Weights of a small mixture-of-experts language model, trained from scratch on English Wikipedia: 907M tokens, 9367 steps.
Below are experts of layer 7 (counted from 0) of a mixture-of-experts language model. Rows are named router (the router's row for the expert), gate (a neuron's input weights, with its number), up (a neuron's input weights, with its number), down (a neuron's output weights, with its number) and show model dimensions 0-191. Each number is 128 + 24 x the weight over its row's rms, rounded and kept within 0 to 255. Numbers have three digits each.
After each expert's rows: a language model's description of what the expert responds to; "gets" lists some tokens that make up at least twice as much of what it gets as of all text. This comes from a sample of Wikipedia text that the model never trained on. Tokens count by the router's weight.

# expert 32
router:114142170154148104121138178163095145147154100134155109107123131163148078146119122108135155101161148148153118152138081110086118138171081092095145132140132150112124097161160145137150132122103124163120115133123098149173118163131148139096139113131103139136083139184151136143129144128102121109128138145130116101143152161109107140136147186097098124146120095124142116064133162102113132140119112060097139154130101107101119130122132112141125173183122146117157110122140140120108080144122147137120126143122138127119114114126182157148123117113097121142158068149077110159129171127140143132
gate0:085119121140125137144120169062112130199123141101087125157119167141147119167125123086129121115216124149130107080127143110152135153113143135118104132117092134126171172149080128179142076139134114124121145092135106140141133165106117109130119109140142099128127143127136131129124135131141145138122084136129091134114105124134107128119124156150172122129106130121134131137130153135129124126130043112131113108183092152142112129127188150126142142144120055159123145129121125111104093196109146132116121134122117117168137126126097136114137133126155148128126152084129143090131146155139114110
up0:139125117141109125104124132083066105150106130164125046071125133133108161147133111155128129126084154097154115083137180132106150175136146142139106122100171143115132136098122128105076156135168138119105085122078127135110085109128132128145147126126166121128088135121148127121157147166112134095097130071115162120142127128132104126128119162083128123139124142196131160137168084125145139128077165111176139122151165104134135141109134129137116093140108129115120091112129119141138111126129134128076124138131084110158149109088124115120125150125129123129109110092133139116104106129164116121
down0:126092120141123102086164131098113094166117115133126098136126090149125150099128128164128130129120177133151127185119132089109128127116149137100102103126129146130129168113168114114185123145132127135072160075149123128147094106130138107128123134183184127131132160138105120100133160119098132151144096111163121189147128151124149079103127170071132132128119125117151137094151136132117135141132130144127121137116168105139138089135142162152087159124168129143132162113132151128122131123131178093137072148137114125063170099105138129128135165155103120115105139134128126132103136139148189140
It responds to: Determiners after prepositions, mostly the, a and his, its, their, as in of the band's, in the same way.
gets: " the", " a", " The", "'s", " his", " an"

# expert 57
router:116121107090115081128118145107119116102132122143121102140159162128109118141104146138098135157120110164159105158151101161176107161132124128095133173117144140145109082147127142116141117139144104173136109136139115124129133140105115162086097126118110102051154136173117144103138129140121120158132148151160090100124161117159113157111150163103135139176145129143132132129111152148139119143127153133130129118145135156122122138175129136147153144113169144126148195157119126141093170101176103162099155135086131158141136156112124116143162076097115072184130100149114107114127122141179110156
gate0:139155128110103133144122114089124127175137172118135128137162138098148122117119154170159124115139108186128125120129110115151112124139159115124117108124138125072123104141121105094116128156119106130126085140115093124134125114135183125124128132144128062129148141162119143130148127136126120128124116136190123124125154148139122137125127121111154168125111152115131136115124138136128111131120126085161126138118129132101111166120093111162083217119150152128134117124096181127146180082044148127105173153149128125143102120095087163106104157095076137136095151113127151112138121130159103184
up0:132108074141116110088133095099125109128135113176148129095130149126163140118092131172128118112125128172112137122152145125149119168162146128154147138121181130121126075145107104102128126110112065129131125140138124159114124122120126129174142123122129091126114166117124149157099108078135119142061124120170067121135131132159117145154152129077121112150124150160118129144128127135121118129129135127123123134125168103125127136107086185201109133121128116142153150096148153131126107070108120127140101152138133150129171180118137123100098073083147137093146148126121128128149154130149080156
down0:148111114091110126044113109141106130133121128127132144080101149118149131128125097163139116146144126136116120105105118082096126102146134151126131104186121131117124121132121129138113130133143087116093159151139129106133146073079139159108128133106090125129176128126084127129133109121132130127129106166130152129115136095155161185079169149050131099116148102189106131106084119101190187146071128129114113118100135133137182127121140093097110116120126129125134137127129143131142151127138118066120122121126149098138139127137139145145119122111144158127148124145146151105156092132130095151
It responds to: The word and inside compound names (London and North Western Railway), decimal digits in census statistics, gen pieces, and table numerals.
gets: " and", " &", "–", "/", " gen", "en"

# expert 20
router:127138121157154127129073134151112104144093125086141111116125172127166115154129144103103142168102122162165123146121106172100118156139110110132165169127133167115177138148133168142146146125151107160095144134143086080128122163134109141158070135133131138120121163142135137153181093105130151128137148162123111109129119140100119123090132132090101149161076120131115141084089131150141105105118149092115119167135157180177099101173110113129115090116166163101156149134098141132085137124123144134109122113138089110113130135120120132137123140090131091158162115121129100168108118139147120095
gate0:120126130127155098112123122121114071080115057126159084108138095121131161125126108125130145194103126139142149114119140121118126126155137134125118124104112162107128146169137082122137133124183128106102149099093125129110136100145115148119121125135110194207140144112120139136130138140127157145195128151132149139107122122126111167125116128069136105124131144152119134143109133117162133164130138108164119116141131132143110103133094165106120172130137127107123169102138130111222122173159126131063160093117161109148157122109125126112139142148135156128105111119096148128162124127120128120
up0:096146132145152109088101139165106104124145124130081121103108107144184090132157143176133144145199110122127092128102134121123116140144165125151141149137110153165138109172170126123156142127139085132162123113127136133110124143108166108118106126111120139082123105124128119110120093130127134057123134136152142150128151192128117163125111147132148156135127103105069121102206110128127150096123124086170136181149103127126132151145135155123165153133159065120103091125147146131114115109120142152130187127129128120150170135139154104134122092125119114123119134109139142115119170134136119150
down0:126137115129168112157118159129122120125130096147128136118122134132094152131159140151081130098126130112143141108103127122109132108129144127089210134110164073122125092143098128170108068155119087120131131122129148123133110135166140127117126100121144114124132092143163156121115097067113141155132129187125132133077104055121147108127054123170185118107159105136130109131118126129131135129121132110129133128143123117106123182136125130129053137127095125135131082132139112155169105142133158144099117131133123123134114132148153136128109135159111147097169142145080094126115119176140117154
It responds to: Digits and spelled-out numbers in counts, ages, years and table scores, such as seven months, 20 years, 6,138th.
gets: "2", "3", "1", "5", "6", "4"

# expert 2
router:125180147148128152099163103133095127139142118102111120161088144126120134161124117108120107144133091171097124131144107116076116164152128164160178127099127180100126131162130131119117125171139108113146095141130097149142107203112168145101107145091105135132109092166145131141130085110120116106106165184186112147176110172145099109135140094092092101156093132149113092105126150105103100109111150110122160108117127169140073175109155144128113117135130147156124116154137137117119104118127164145116162124146132120093110119136111138129114128098134127104145111135128112133132162116122151112
gate0:178128121109215129119123215120109137113144133132136123120122150116146136139112101123128097116141139193165101152135138128137097148149105155141077085113157136129117112119145108145176144110096112143204150115139168113123144159122117108125082128133136127122137129142094137150123115113093117117083095134128129161164090092123150063104156091122121107136125129128124162181104153128118115141139128155113118125094129125116155146083147081125120104128092129112136133123133123125131153131133151169133140128100135135113155131139149125117176139108130108123124159126112122170136136064111152128
up0:118115134125131093132129132113131138127129133133127133083117155147182110085183080133187148132145145130190143144116122087105120103137131131128165133137123105153092060155090094110094105137119133128131147133119064075105107109119131126122127142100161189124131137126117104118120130140170121087142109089115112133128134102144128169073121123085128109101137144140111114117134105135119129127128130141121154170133166124161128131118136130128116131063127143120168114126159132121167115131156115106177122103117134148132148129089106123150130123210124149124100133107188107129105108132108126128
down0:139112115111129148136201128093191148175115102064153103137161114196129112125112121096115036134132136151071097146128136130146127147118108114124139150160131115164138127127128147115141150126131117102139112113154139123113124105169114128120160104117162137140153140147148132127141151091127112127129136148105191144091071123141122123120085109137112137124119085151133139125132131127135108155198128123119193114124122140140102144149136131142124143086087144132127127139147117132170167141117147143133146102135106112103121104150132128133124090134107116087160148128144124106125113103168153164
It responds to: Word-initial pieces w, W, h, l, L, H, often mid-word or after hyphens, as in wave, were, post-war, hip-hop.
gets: " W", " w", " h", " l", "w", " L"

# expert 46
router:141118126129099113116151132124134114134118134136108125140094164112119106135153122126088123107115107157161114113098091143121106142091100120120130167159130124118125121146124158142143132143180132171138131144149153121137124178112140128095088128134159154108151163143167151083156107142103152105127119144129112112103115123113095139103141135113117125168118141149150111099118153180117117113117178119150113128142161172126126177164149163155161126113125199127215150135095151142112127105120094173121140158112094141077122141130100106140142124086109074171156102128171094150121131160132141117
gate0:141129122169138139092140129067131117132126161118139135088111095160164128160119139141118136106138118125160125108127130120174131147127125128146136118114114106136126142154113136090127139167091121111131136130122128098145157138158103134115125122131118150097110128125129124077108134119159141123150180131146124099159130125099163135118119129105147129130138097147128152075123126092064139078115124156105128155183137129115131124155102136155144120121102145126109141101100131104099142076133117131184178132088175136154136125136117182156140223145150138122113151176135122072145174112179134115
up0:122144093101138098157109128125110108101137164132150177127128148133119124127065123128138140124135075142058129169129127116152128125123128123149125120142171127121100133103125133165128139124161182100129039131151096111129126141117205162101103118127141164089115152130111106078158166120115108126105089123161119101157125112147129130129187124127115152107123122114127124118118098134125129108135158169127151137135116128132128133136139126114128135141143127116163199131146096117120156118109122147166139084088144114118133139159122105127169129063085122137127114132132126163140154093137108165
down0:126132136094111118132131112129127118088104128110146126128128125098053117127131177150129140099104072147138151071164126142125077132132127124115157101160139120114139115115154097133152083135120126127127113128127135150158128108117189116107118124084131135141108113135104123142140145120143143141120094144148151122121112211109103086080115132139135161117083126144139098131154127143101096136153138185189136145149115127125125172135104135125154095093140130189123124156189123123137123160152132083131126125116130112110148099159153080150070172124116103130134139135124126132136134130129164102
It responds to: Digit tokens in years, counts and table figures, often the last digit of a year or number, such as 199-9, 201-4, 11.
gets: "2", "4", "3", "1", "6", "5"

# expert 21
router:104177115143123123141117115117103140120188102104179103102108146176136116153118132103106129164109128166118123162148117143141113175105132160137094137163111163107145076134125153146172134146128123157154101155094132141127108145127144127117089100086101121106132104136130114119150115109139116157093135117139142104118126134106104141116102128124153125112113152153140101106171146153072115077116169111161117122123151132108124156130113170129116102182169139114161144165129142124115114137170134114123156170120142157128147129108093146130141099082138136172144135160074084155099124106150088165
gate0:109128114144156131077111098114148133149116133121085112109143117170146115127167153124114123165148129141128117127108126147105105102125137128094119125158146121161121167123128119127148135149134137096125123139109117128138144074102136129127115133092131138103128146120112139125145152184136152096143157123153127126070156115126117128124174158124141094112095123107076129122195142173152082106129128123137129113124090126133120052097128123130126076124167120116086171126130116204116111051132115074145129117141129136187150133116127129155130098103108174110138128138117161111112141130130103165
up0:124132101120128126139088127186108093129164130124153117119168123127171116087116120147113118126128115106109132149147125114181121118170102066107150148138118140130124148128130153123119129112112140130156158129060128049128179102122183160127111098111120131118130100097130119083129109117163135103152127097138090146113134127145095094153131148105127142127167137138172125167132130106090132131115134127149133162179139130156108125139129109128109111141105148126210113164104164127128162094128148083110136129144122104146113153128118135134133124163122146127124183123136135113120201102154132131
down0:140136121120120160199112104118131130088155103162136145087187139146123127118118131107112136114128108136148136131136144133136127124142113088137073131130091124120123098158108161083125151115161187194105121141125115098113126135124149144110064135105121119155107129134129117116138135118128117126113131111096180143131113128130085130132102137123121120139133140133094119121129066109099119126160119127137102140115104139156111129106121205128107164116115203100160098067099119130145118165111102074115154116129128128131115128169070127139136120145132079137063128144128127125131131127146125137
It responds to: Commas, and, but, while and including that join or extend clauses in running prose, plus copulas was, is, were after a subject.
gets: ",", " and", ".", " was", " is", " but"

# expert 48
router:140180092173131126117097130159150175150136140094176116135076145119133143144099102101114154105167135173127142136156123157137111145124080179163115135131124140081151108161141164082138178153151099167134130155178139133134124095074104151090116113101143104066128144164128115140135140154116108152117156122137134148120127175155134150088134166103098110177134138126143115096109123107144099098133141094141148120157125154143137137129107124146098119120135139119110125134092130110129129131133151136115155137162112146125128129124077128150163130106097110133124080100112142137079131123138087116
gate0:114138118152067164074102107145160173133125127120163128129114196121143110128126112159132064158133147128125122127152091157119113147164125118091125164136123119145137119128155052129126122127133133160131158097132106117106144149100129144108111132115123157066115128149187117158139128122159111162125127134122154125116139113142131092120125113135078177118162112152124118122133109077149128165127140118068153122130111132132136154124130103113143128201130116132108129128119113075129125109134129162094124128108119150124140143121099122127189125148082097130106114117146142162090075131125110130
up0:116120117100125176085129113132086129143127030110134113132133121133143091140145074140147125132109145127124143128107150131138124156155076114128121115089127114120107127114181134153156091116132115128167053121142131100128131153128127113143135128140172119129125106129158105163193115109109064130167109153090129130125130156101128122136105128072120109130127127083206127107135099130133113148152177151104125108122126129147140171089151123118118141129120127112134129122126135137163118121159093124127092129183104176161096130122131076130128133153116127119128139125098128125116112127102136145
down0:142132120131175117132123127129146138141104119128116124193149132080137114203123167132127113130127114101193072102133125132089131115105138160136152203106121131142147160169179136142091127128101128136145109108110102134129105169123142121140121124128168145103150100103107170134128122164160101080092131148136150190137108143106157108092127132139164124133113119159131092132162095179082151130143140152120144127135069156105154147127132125118108165127097135133125126128136127145129124133147148118077134176151135125124096185130143122159132122129126128107088127117150135133133156119132124128
It responds to: Spaces, pipes and digits in wiki tables of statistics, election results and coordinates, such as | 26 |, Turnout, ″N.
gets: " ", " |", " (", "–", "1", "0"

# expert 60
router:108140172162159101122146163140093174128129118131154131113141157172127089108112135119148147129136133111170108153115080105115113136134089113121134157124153170108108093180178152147193120131117140146105136125135107165152135164114145135119084098107084106108089113154160148115134147143156086108130166152144138088139103145117091135120107140079135148104154090106113076076170137140104118135116139082140157153149132140129127132123129099160117168167125158124141159102130135128124078141117124155081116109129121143118117129128152151135135138109092121134144071140086113127130128129118144137
gate0:124084126115122128128128113096134141140128095125131117139134125111128123129120097165122082123136111143131208145126072113130149141127118122161143081137129126130153128170089095131161132151126167126097138129151132129127133185083114149117072129084110133134172098121128113125132126123116089111160105150098140143082061142123126096140113128178108156094067095104103155129124145133152162124080132150167130139115144125120164149136097152117105121162159159160156109126129117108162130128126128119139155150127079112123116125114093096172134171105106137105078110130110124153104140125159152123
up0:155102154126137126145172154138124117152106121154128075132130121138139135135104128179139127092137121092114136145172130105141134167148138106113132080140160139089121126101165050138121128126143117104174115161153086133136103133104195155132129120128150130093119134147162111103130092153117106082124148154151138173132115145134171140139122144125128147072129090129122126180132141140139116149112128128183131185135125123124124126140120107150113132173091133125124167124128126138147140106119134140127193135104151161128107119129184172142167147115094132111100132137183130155155154103130137129
down0:084114127124171101128157205132136127132089117128139128105129128126125125110104131127151116140132072136113128116099071072099141116181127120136132124116141128119106054142150115124141139108059123139076132127127137115106121101140126127127130151151115103128094138165129174128115134166091141142142109119171076116136162098134134136148110124131124183112151099120116142127147117094166111160157125132089150139116114123139132130081141132153140172127130130119108124057125114138161126127174135126124123091133129115116131131115144090153127182141120123117161144127143119132106069188128115115
It responds to: The word the and other determiners or possessives before nouns, such as the, The, its, their, his, this.
gets: " the", " The", "The", "'s", " his", " its"

# expert 5
router:117140110145102142137150096123123137092159119108138082111140139169158133142100109108094123166116141171146097154138100138140106200119120125122119130163115140126121092129114128135168143153089110177141120121140100148157111120138149124100089114116107099122140119136152110098154115103149106149072172108114131074119132170126112118115132132101128137116101111168142114111119153120077108083097184117148115135131149121100115134140115129129138102168146136103142121164147141132099153115162115129118156199104126159136134119125100175127170096084128167172122116162076100160130145121138119137
gate0:129119134152122126155127151133106112119131121120142101115096124116174123127125127151113106130129143129124130112126122128129124149128070125129150045140162144138149174130127131110132144146198146178120136129123136202175137120153113071150159156153148161149145130129127134102133125138128126109109145165128098077066114123119129128121131134143107113137126120114080103171085114134149135171104130154128132108129146128125082135144129144151114168168134104082121104106129134118118139109127168072098146109130131127128115160116096092144104148131104130136137124126142073128124086080092062105
up0:129091130127152155137128167085093144136094130125165102131168123211144114128127133127136125095146132128144131149119105129116125125122163126109128122111126152117128130174113120129069153126072114122115151101161131144144117123161134120085123118110152131112118134140129147127109058138116127168160130124104097141119098113118109089148169109116126119151107118104077069122100143130126121124154122127111126125122094126123130079121127125112176067130065121125120123176088126138134135140182152130185126126123140131144131128131144137121182148167081155135092150129122161111133139183121166141
down0:099101129135137129097156137119108110123158130161124117163121126099134165121133147166074149097118147134099130131122085126036127136122134131058103136121146147120143119145126137123118136043168124077130128116131113135106149114097091135126128139089115135143127115134124138125087158114123131125134091128094132167126130093144124150126132140119092121120122127094126125115117122127128129144138137109163142110128138098126184140141162156114171135086067153087120157137135113139127135173126141114151143130131142148119113144126115118094195154183133097112147153078152134102080113089131105107
It responds to: Commas, and, or, semicolons, including, especially, while and closing brackets that join list items or clauses, e.g. Zeus or Ares.
gets: ",", " and", ";", " or", "-", "),"

# expert 40
router:143093131119129144153090157140147139160115117114172121095115133168107129132127104155136121127158113149148100148185106082118107152144096141133163133149163175106163114153180173146159143125086107160110138142146130126135090170114126167109086110101093149152099149131123123108095107111103135173109168151105110144144146165146147110092152129121125126157116143147123123104142150134138078096128120142166138167111117126104125145162166122137130130115157124138162078093096162131112112143113114164104129132144101144106136144099101127146133141098089124106176094132110134184100166131151113146
gate0:136146122127128177158083160128128120142136121125108131097110179130133131132133117136126165182126132124121117111066122117141097165129117121117125182074157184116078134156131101128184159140129098141138119137155132127163136181167120118176123066129133104128132126096076127096142110102118133129111137124065128116152126145124142073089123130116089120160126116182128133173131136123099180102127112127189147130108126136130150157141143143127158123125124129101130132126144127127125127187141155131144122121150137132127125101121128126115128171086116127115117124093141077147117137122157150099
up0:121145114127118149160139134129124141128131169095128125121115145163138115140139131174095116176128170138145128117160116124146130133126091131154155136119129136077134122133170131127131157139102119132136196129125135144132157119146124102140148148189129142095119130087126150142093083131132125129123134129111128120144137130148212216128174093090161090159126129161124136166167134140145125103116184101129120140098143088137127145126128125175119138166093143128109081115134142092143132133093128136131113136128151125120125112165131128093121141187093126149133123154178132135112100184165119135
down0:113094101095096210142128164125155133106143087130087131098153178127152124112128119128143119131136147120120139133113126098086122099169085134158119108106108133134131081142125073189202121149127094125152127159127076155149127156152101112164091134132120137115143117123119150166110102119136141134129100147137113116162127131156132127104129131093137120119138128091130126154127123060138129174173105119144129155093120086128120110111121096119123123130094120125156148089099090116126143147138122138159155121113106117128127117195142113125111157124101137129088141106131121128139190122122134151
It responds to: Auxiliary and main verbs plus prepositions and determiners in narrative prose, such as had, has, been, having, there was, with, to.
gets: " a", " with", " to", " had", " has", " of"

# expert 44
router:152184077125129114132089128194121160121139135155126121119121157164121116101101171144083128121121102114178116116137119113100095171120142116101139145135100138100130122154125130132155153141162115144183143130132140197120146114080134097148125081105098134106151117120127126104109162118118145100118142137131117129156146137152149137083123098138120124149143176141111118090158128111145096120098163123146158143157077143146096151133125149128182107134166165110165115141084147101124139107164128128132154135140131144113133190109137098139105114129140134122112156096105104176128162125125168117
gate0:120114142133127161091138175064137162136112128129146130136130087114078125100059155109144146127127139129112106103129115106127115129091138127134133122120129117130126160122099120127129155121162127126138140130122129135155138117137119104120168100086142120154151066096192133130127129079150139159124121128143119160180140121129139161137135187113136123112187127166150129124131125178130099132088112128147128128141127092166094124128113169080151117156153114147157123111152126116112127127111180124127123107131128093134113130136100133128118132138065132059160085128088092127178129120080121125
up0:131164120128154124150124173115128120132118094114124142103127125118109123128075124081161124137124117069107098070131141111133071142110119127136111129133141135156150135127109076105155162119046090133114169143149118129148156103130139125075128118088148133103158124127137103152162159109109107163125113119109094171120138160165139134119114160125128108129158126135127150124167120138126133160095136103146162134135070096207125133111113104123152145145140100147127135142142182140167152120089161119126126171178135156132101134128112111167106129157136151168127128141128169124129129126129124139
down0:141168131135116132124128085148130099130159134142128175138150190124121137153151099125148147120106123117121167135128141126140136102120121133077091117026122121120158131138111068129145188117120129183102141159180168171181180172113137116128124096130135116146155124104118144109162142128126127131140143113132126155134099131163130130148151127149152145130125129129127129118117118121127130125169152146133146098122144124148118147152120128159131144169129164142117147129106130092117138069175117113155149099108123097119127034152137126155115132139128129106147137123089110149145130160119121106
It responds to: Line breaks, dashes and field names in infoboxes and taxoboxes, such as Coordinates, Phylum, Area code, Teams.
gets: "-", "\n", ":", "\n\n", " information", " Species"

# expert 33
router:112134143149160088104114152148127145143137131168153108114153128149120086118135133161095154122154143139158085142107077087113118138153096124103128157148147111103105116170163179131161142126092129150124129153149088153162137154123179137121134099107093129128122152176157162130133139142097117120117167144121097102143124143146097145135122175102084121126132093133144086095145168143088142146123146051105150171127129107149136109114123140144119168153137159091111118131126124126108097143122131151091135145101122185132124121120159120133146136087093123130147081148087133119131165136138117166
gate0:158157121137129126147129122127124127118155126152148116130122133180166128100149077092129128085124126145131106138118109131127177141109133125077164128129124127102109115141083106124107149165133151116131115127103137149108082162086127131140133120114120120098132147128132111099193089124076097152144100157132118110139127135130110146163140133115121146128120128101136146152142105116118150125115125114099119139141118153134109151174107154137122122121158129144105112128113136142130115196145129122124124127138155130035129123073132177087164152121126087073102128115127110032153137111145130179
up0:168113126118104134130135130133149128180087135085160118128120132124129127129129135157122121171074157136124120127095134148207112135162119166104135140110091106132123134090137142100060129130133132167127091123091110077151121123096112079097125126091122119134127062122140134060112177139130140132134135126114184189146170134077118126119099128133131104113124130139102150077126171122099150121096148151119128131138123127107077154116140120123100133130117102100122115164133138135128137139134143118125121101130106114129145101119104160141136134160123113100101121128127099120122119193126135174
down0:148095135128148128107132128096134101119166139109090144124155176149163172130202124108106112130144150095118129140148126140126182131122136141078105120122214121105127119130152148085143134137136154132173126116118150123127104126132128125143134130132121118122105164139146089147110118153118173062123120114140147126152138139080116107135128130124088106127092128125097133099125143069097068142151154125161136091138112130129071137129144134117166123126135144120170132117100190151126124127134121066122129128126154139098144091139156115063128131083123140098138128136154128120122119132099125147
It responds to: Articles the, a, an, and also to or into, placed right after verbs or prepositions, as in formed the, into the, constitute the.
gets: " the", " a", " to", " The", "The", " an"

# expert 53
router:153124109141136114125111151141131168135171154138128093118136147138117122137111185090079107120147132137168116110148121102130110134122091141125143138136114144113117120196128144104130161134173122138154120077163145183164133090079116139113096083129142124120127108125126110131113134093113142120130137143107115132158167162175117139068090128137053133149143130148092106109164167094127098120105172114129099133131121141154099141147099131143143133153154133120163108169080164126093137096135158089120151147166094131152131152128114102134121101097128130135126119102087085127129119112130111125
gate0:128125102116168126141129099128129130098161131129135110091142115153154105128121171149128136120125135118145168130153180090091132128118153138103104116135115105133115121142108151132127098197137079126113142105172120154123125098126130108134137165108119120157129147104126133151110129127131090114124127166156173133117132156098140130125119130131083167124129202161099162096134077125145118130057116125130133120092158133142138130124109128189171164179135179163137121146151128138144126068130147106113128146106142122101123097078137166122129084173136114098151140131097139138143143138130139178
up0:141157145189127133142166089163150068127111123084113139097126154105139130096131106096136108146105107132150186147091142132105098130135118131127186147097153121056127104126187155070128121149124162107131157124106125142123192080135078123099129136116108099136116126127081120136150128151140093126075113090128144118122097062098146091129108102128133157128131122145160147127141146142137123137125106136171136095120124107126132127125121163128166159122108131120145108126085114126138108071137131176121123142079116128156126117138116130154121107131132141139122120098140131123135110136128128146
down0:116090144129121170188133120099130135100154142104127130134121129137129117135116150117121108136112111123156143142125124160110074124137139126157132133150127132103132129107142168095124129125117125152119124089123117091149143103128123079103106128112108089139126125123153127108147137132136113142153091124119118102128133115059132099144121130221117107080134130124123082102130129139154135139110178127132117123092149129194117121127144097130112098134133174070103187111090153095184095158177129076108127119129100120119112126117134134106100169142157116120131120091157137090183122146126122093
It responds to: Line breaks, dashes, colons and field labels in infobox-style lists, e.g. Born, Venue, Platforms, Phylum, Succeeded by.
gets: "-", "\n", ":", "\n\n", ")\n", " /"

# expert 25
router:108163145140142103141096123159106124126131098103148129095140108150158115125108111091079151121151101161165127126115076085107110168110096164127138171160142145116147136160143168150164160133108119163136082160145148154150127103121129134104108122104109095123128124135151111102124062120079141150079162142092111111158099172148102129112097152112140129143085103139140092125148103146106099122105149129142134141109131150128097128130139143167129126150144123111138138144130137101110101109124108143089151189129138170157116129115107142146164090058115115173145110154092134139120134116140128141
gate0:141112118147166145105142171126125132161128190127177120126128090179141126130139182030073132155114157100131098127108116146147128126114148133143118124199137126163164118162123131132134102124132120119063087129124128108131095154146154150124090115126121135126165111147172127130127134136129148102124129098137138128123120130130136135108113133154114148103099128162133119102139150134124107086134100117119049151138127122119096122149117128132165088145138131125127135133120120104118184135121116113130143130061128127132088122106110125105146110135143138156131124161143119100162160089154138075
up0:134136112110118128179127113139150127080154149172130093129163171121131124113163160136147131137124167108089129138112116126163129105074114125114149151148153140210149125103122083159135138125134125174068126109107115137126104135139180122122127089131139143137134136090111128078132156128208127111125157163105073118124128138146123082140103120132121156128136163169119148127125142096130122103115129120136081134129122123131125125124118107130125108131110107166154098128134156135127170127149136140147127127175106140113170079168124186113147140165151133135106140109126113136136155085116089106
down0:130178178138122138167070135157129132130118153149143149141131102127115130108164107131115168132061137160148138161095125078120135101050109110119127173128128139120151077139134148108056157128112144117119097105114108153121115128124133117142138145135146113127157131094127108121129122122159141155119155094145139116130128095144123093128132155144173136085112115121119128121130123133123144102161119137137156159140148127104129132131114138096103075127128122129125115134112123122077135128042121049175091143127142128147132086126162151073132163131156116133132111158124127130128139125128156124
It responds to: Verbs, prepositions and connectives linking a person to others or to events in biographies, such as alongside, joined, with, founded, by.
gets: " and", " by", " the", " of", ",", " with"

# expert 3
router:108130123166142142118129153145106139107102120131203111170076156143138105111141134125146160161158092161154090133096100132125100115133178158117195158123142165125133116148145152150112163155131103155114076117141115173165114126159105151105101134132111124081148142150138135109123136146140097115109144153114121091119137159139104145136133085113113132106125167138161113118166150103108100088113118086108166121144112164094104175086128142172118091189127157119120108159159139135125126125121091147101146140156094145140135115146107156147140136137111133123146134154109138152097124121106136115
gate0:124159139126175114159132166123142117140100119116137093128131130138114129120162117121120152114114090121119118112129149142112122124079134132102094129140207118088122123119163126128132185125118172137198089120126110134142088086125117177091127137157125136118113111128113074136134125133116084126120113162134115142126133122127124095126112123129139173139073111124135152121124142076136126129136127082128135119121130140117127150135059131129110173143127156181092140170105128132107124120119138144143202137139127177121129143121143124069133121075155124122153133114078153121127110065118133126
up0:148124124138122170111126134089129133171130131136128132115117178148143131108100105126128189144133080174134135130136143102127100131105100151129134148141131150121124129160140138125136133066113127138109110146140111131135101072122128091119113129106124109101119129133123132144132110090086128140088092151118092121145136137158128136153137095159174122127084069174123116173113137123125132127221113142106111114128137128183118115148131105154090104114143116094152125125187117125122104159036127117120110136117150143130141093129112124134133195103109132118147102150153139128120138120081130133
down0:097148109137093131111154111130149107166124179091101149112123130141136184088147138145101164121124128124118132167153153130164184135108142138164151090130101145128125129127177137127128126109153175179112179128139125159131108150136089121152146171123143145129106129134131129159060093118113129116065122137131153091099128143102117129140129140123143125125142122130157129126132103162117141114135109129127116104154119149171155127158121132114109133149127097099073112154158126132121156095132117144154112101145197102165144117196140119129117121129131106140055145126173135129172141129127139137
It responds to: First piece of a proper name, usually a capital letter or syllable after of, commas or table bars, as in P(awtucket), T(ulsa), Jo(an).
gets: " M", " S", " T", " B", " P", " C"

# expert 26
router:106123126146138126110129146135117128139129149097143114170083131114144124136141140090126147154150075170127078144117073153139105137110119151140110148150118181103158081167112149136124154143153083139140068104125110142139119132120138142113134131113129121116148151165136129107125116159146084167111159140143112071174161121151104131108117086095111114116113135149155146109152165128102103124087131106101141132102075169108101180104174155160151114176118152144101105135138126137097108131122134158080129133142098121126144141129131154142141098136093139149160129101093126172133156113141166137
gate0:127174115122123128099144126123125107148128142142148135124136121138123127101117149168132127168137121156151134171131124176098187130128153130135174139118120132144127135198135082137115138093129117092150115168107125136132098113134171157148176158046101125135152133117137081102132134130152049179147126096143108134140144128158136102127141113122157096166134207128132130124126147142134135153123129115150104124133115165125125222129133126147123162126158135079105147111102157141113120123147134087167134123129128157127171135130127128129149128126125155092139129105112110148118132123138145131
up0:155178131132125127101121125142119069133168196125153132128117116133111159132139108089157106119120138126147093105125085112112133148151129122098138134100162157130113123123153122130119089122118125151135100174119152149126115129134121113122149059144159099111128125101155102170133158150163137111124118114155110135116129127142132243139121118121136124127150133105121144129124112127144128137128140088147120147127137160138090108119174136112129170155122055101119141087152158136140126143122135157131110119202132113107127148150122147160109125187092139098126134121145114130112116093175109142
down0:154096144127127163130183144110143138134122122143149095115119119117087111100120129121126138115101124107142140096121128133112134127126145117149089173107127128130135122138120148122177108129113130146150128125114103142131139112128128157151161134112130177139100173140084157133135116101127146112129126097082100118101133126109058141137117147128056124085112125192133179159061125124098096139127105142103112111106094135077169146129129157135112130089097137128118154136141129094122138130124124114158129071174128140128117118155052140176120128156174100125142164084122124116140128092117123149
It responds to: Capital letters and prefixes starting surnames and proper names, often after a first name, such as Mc, von, D in Dabbs.
gets: " K", " M", " B", " H", " G", " D"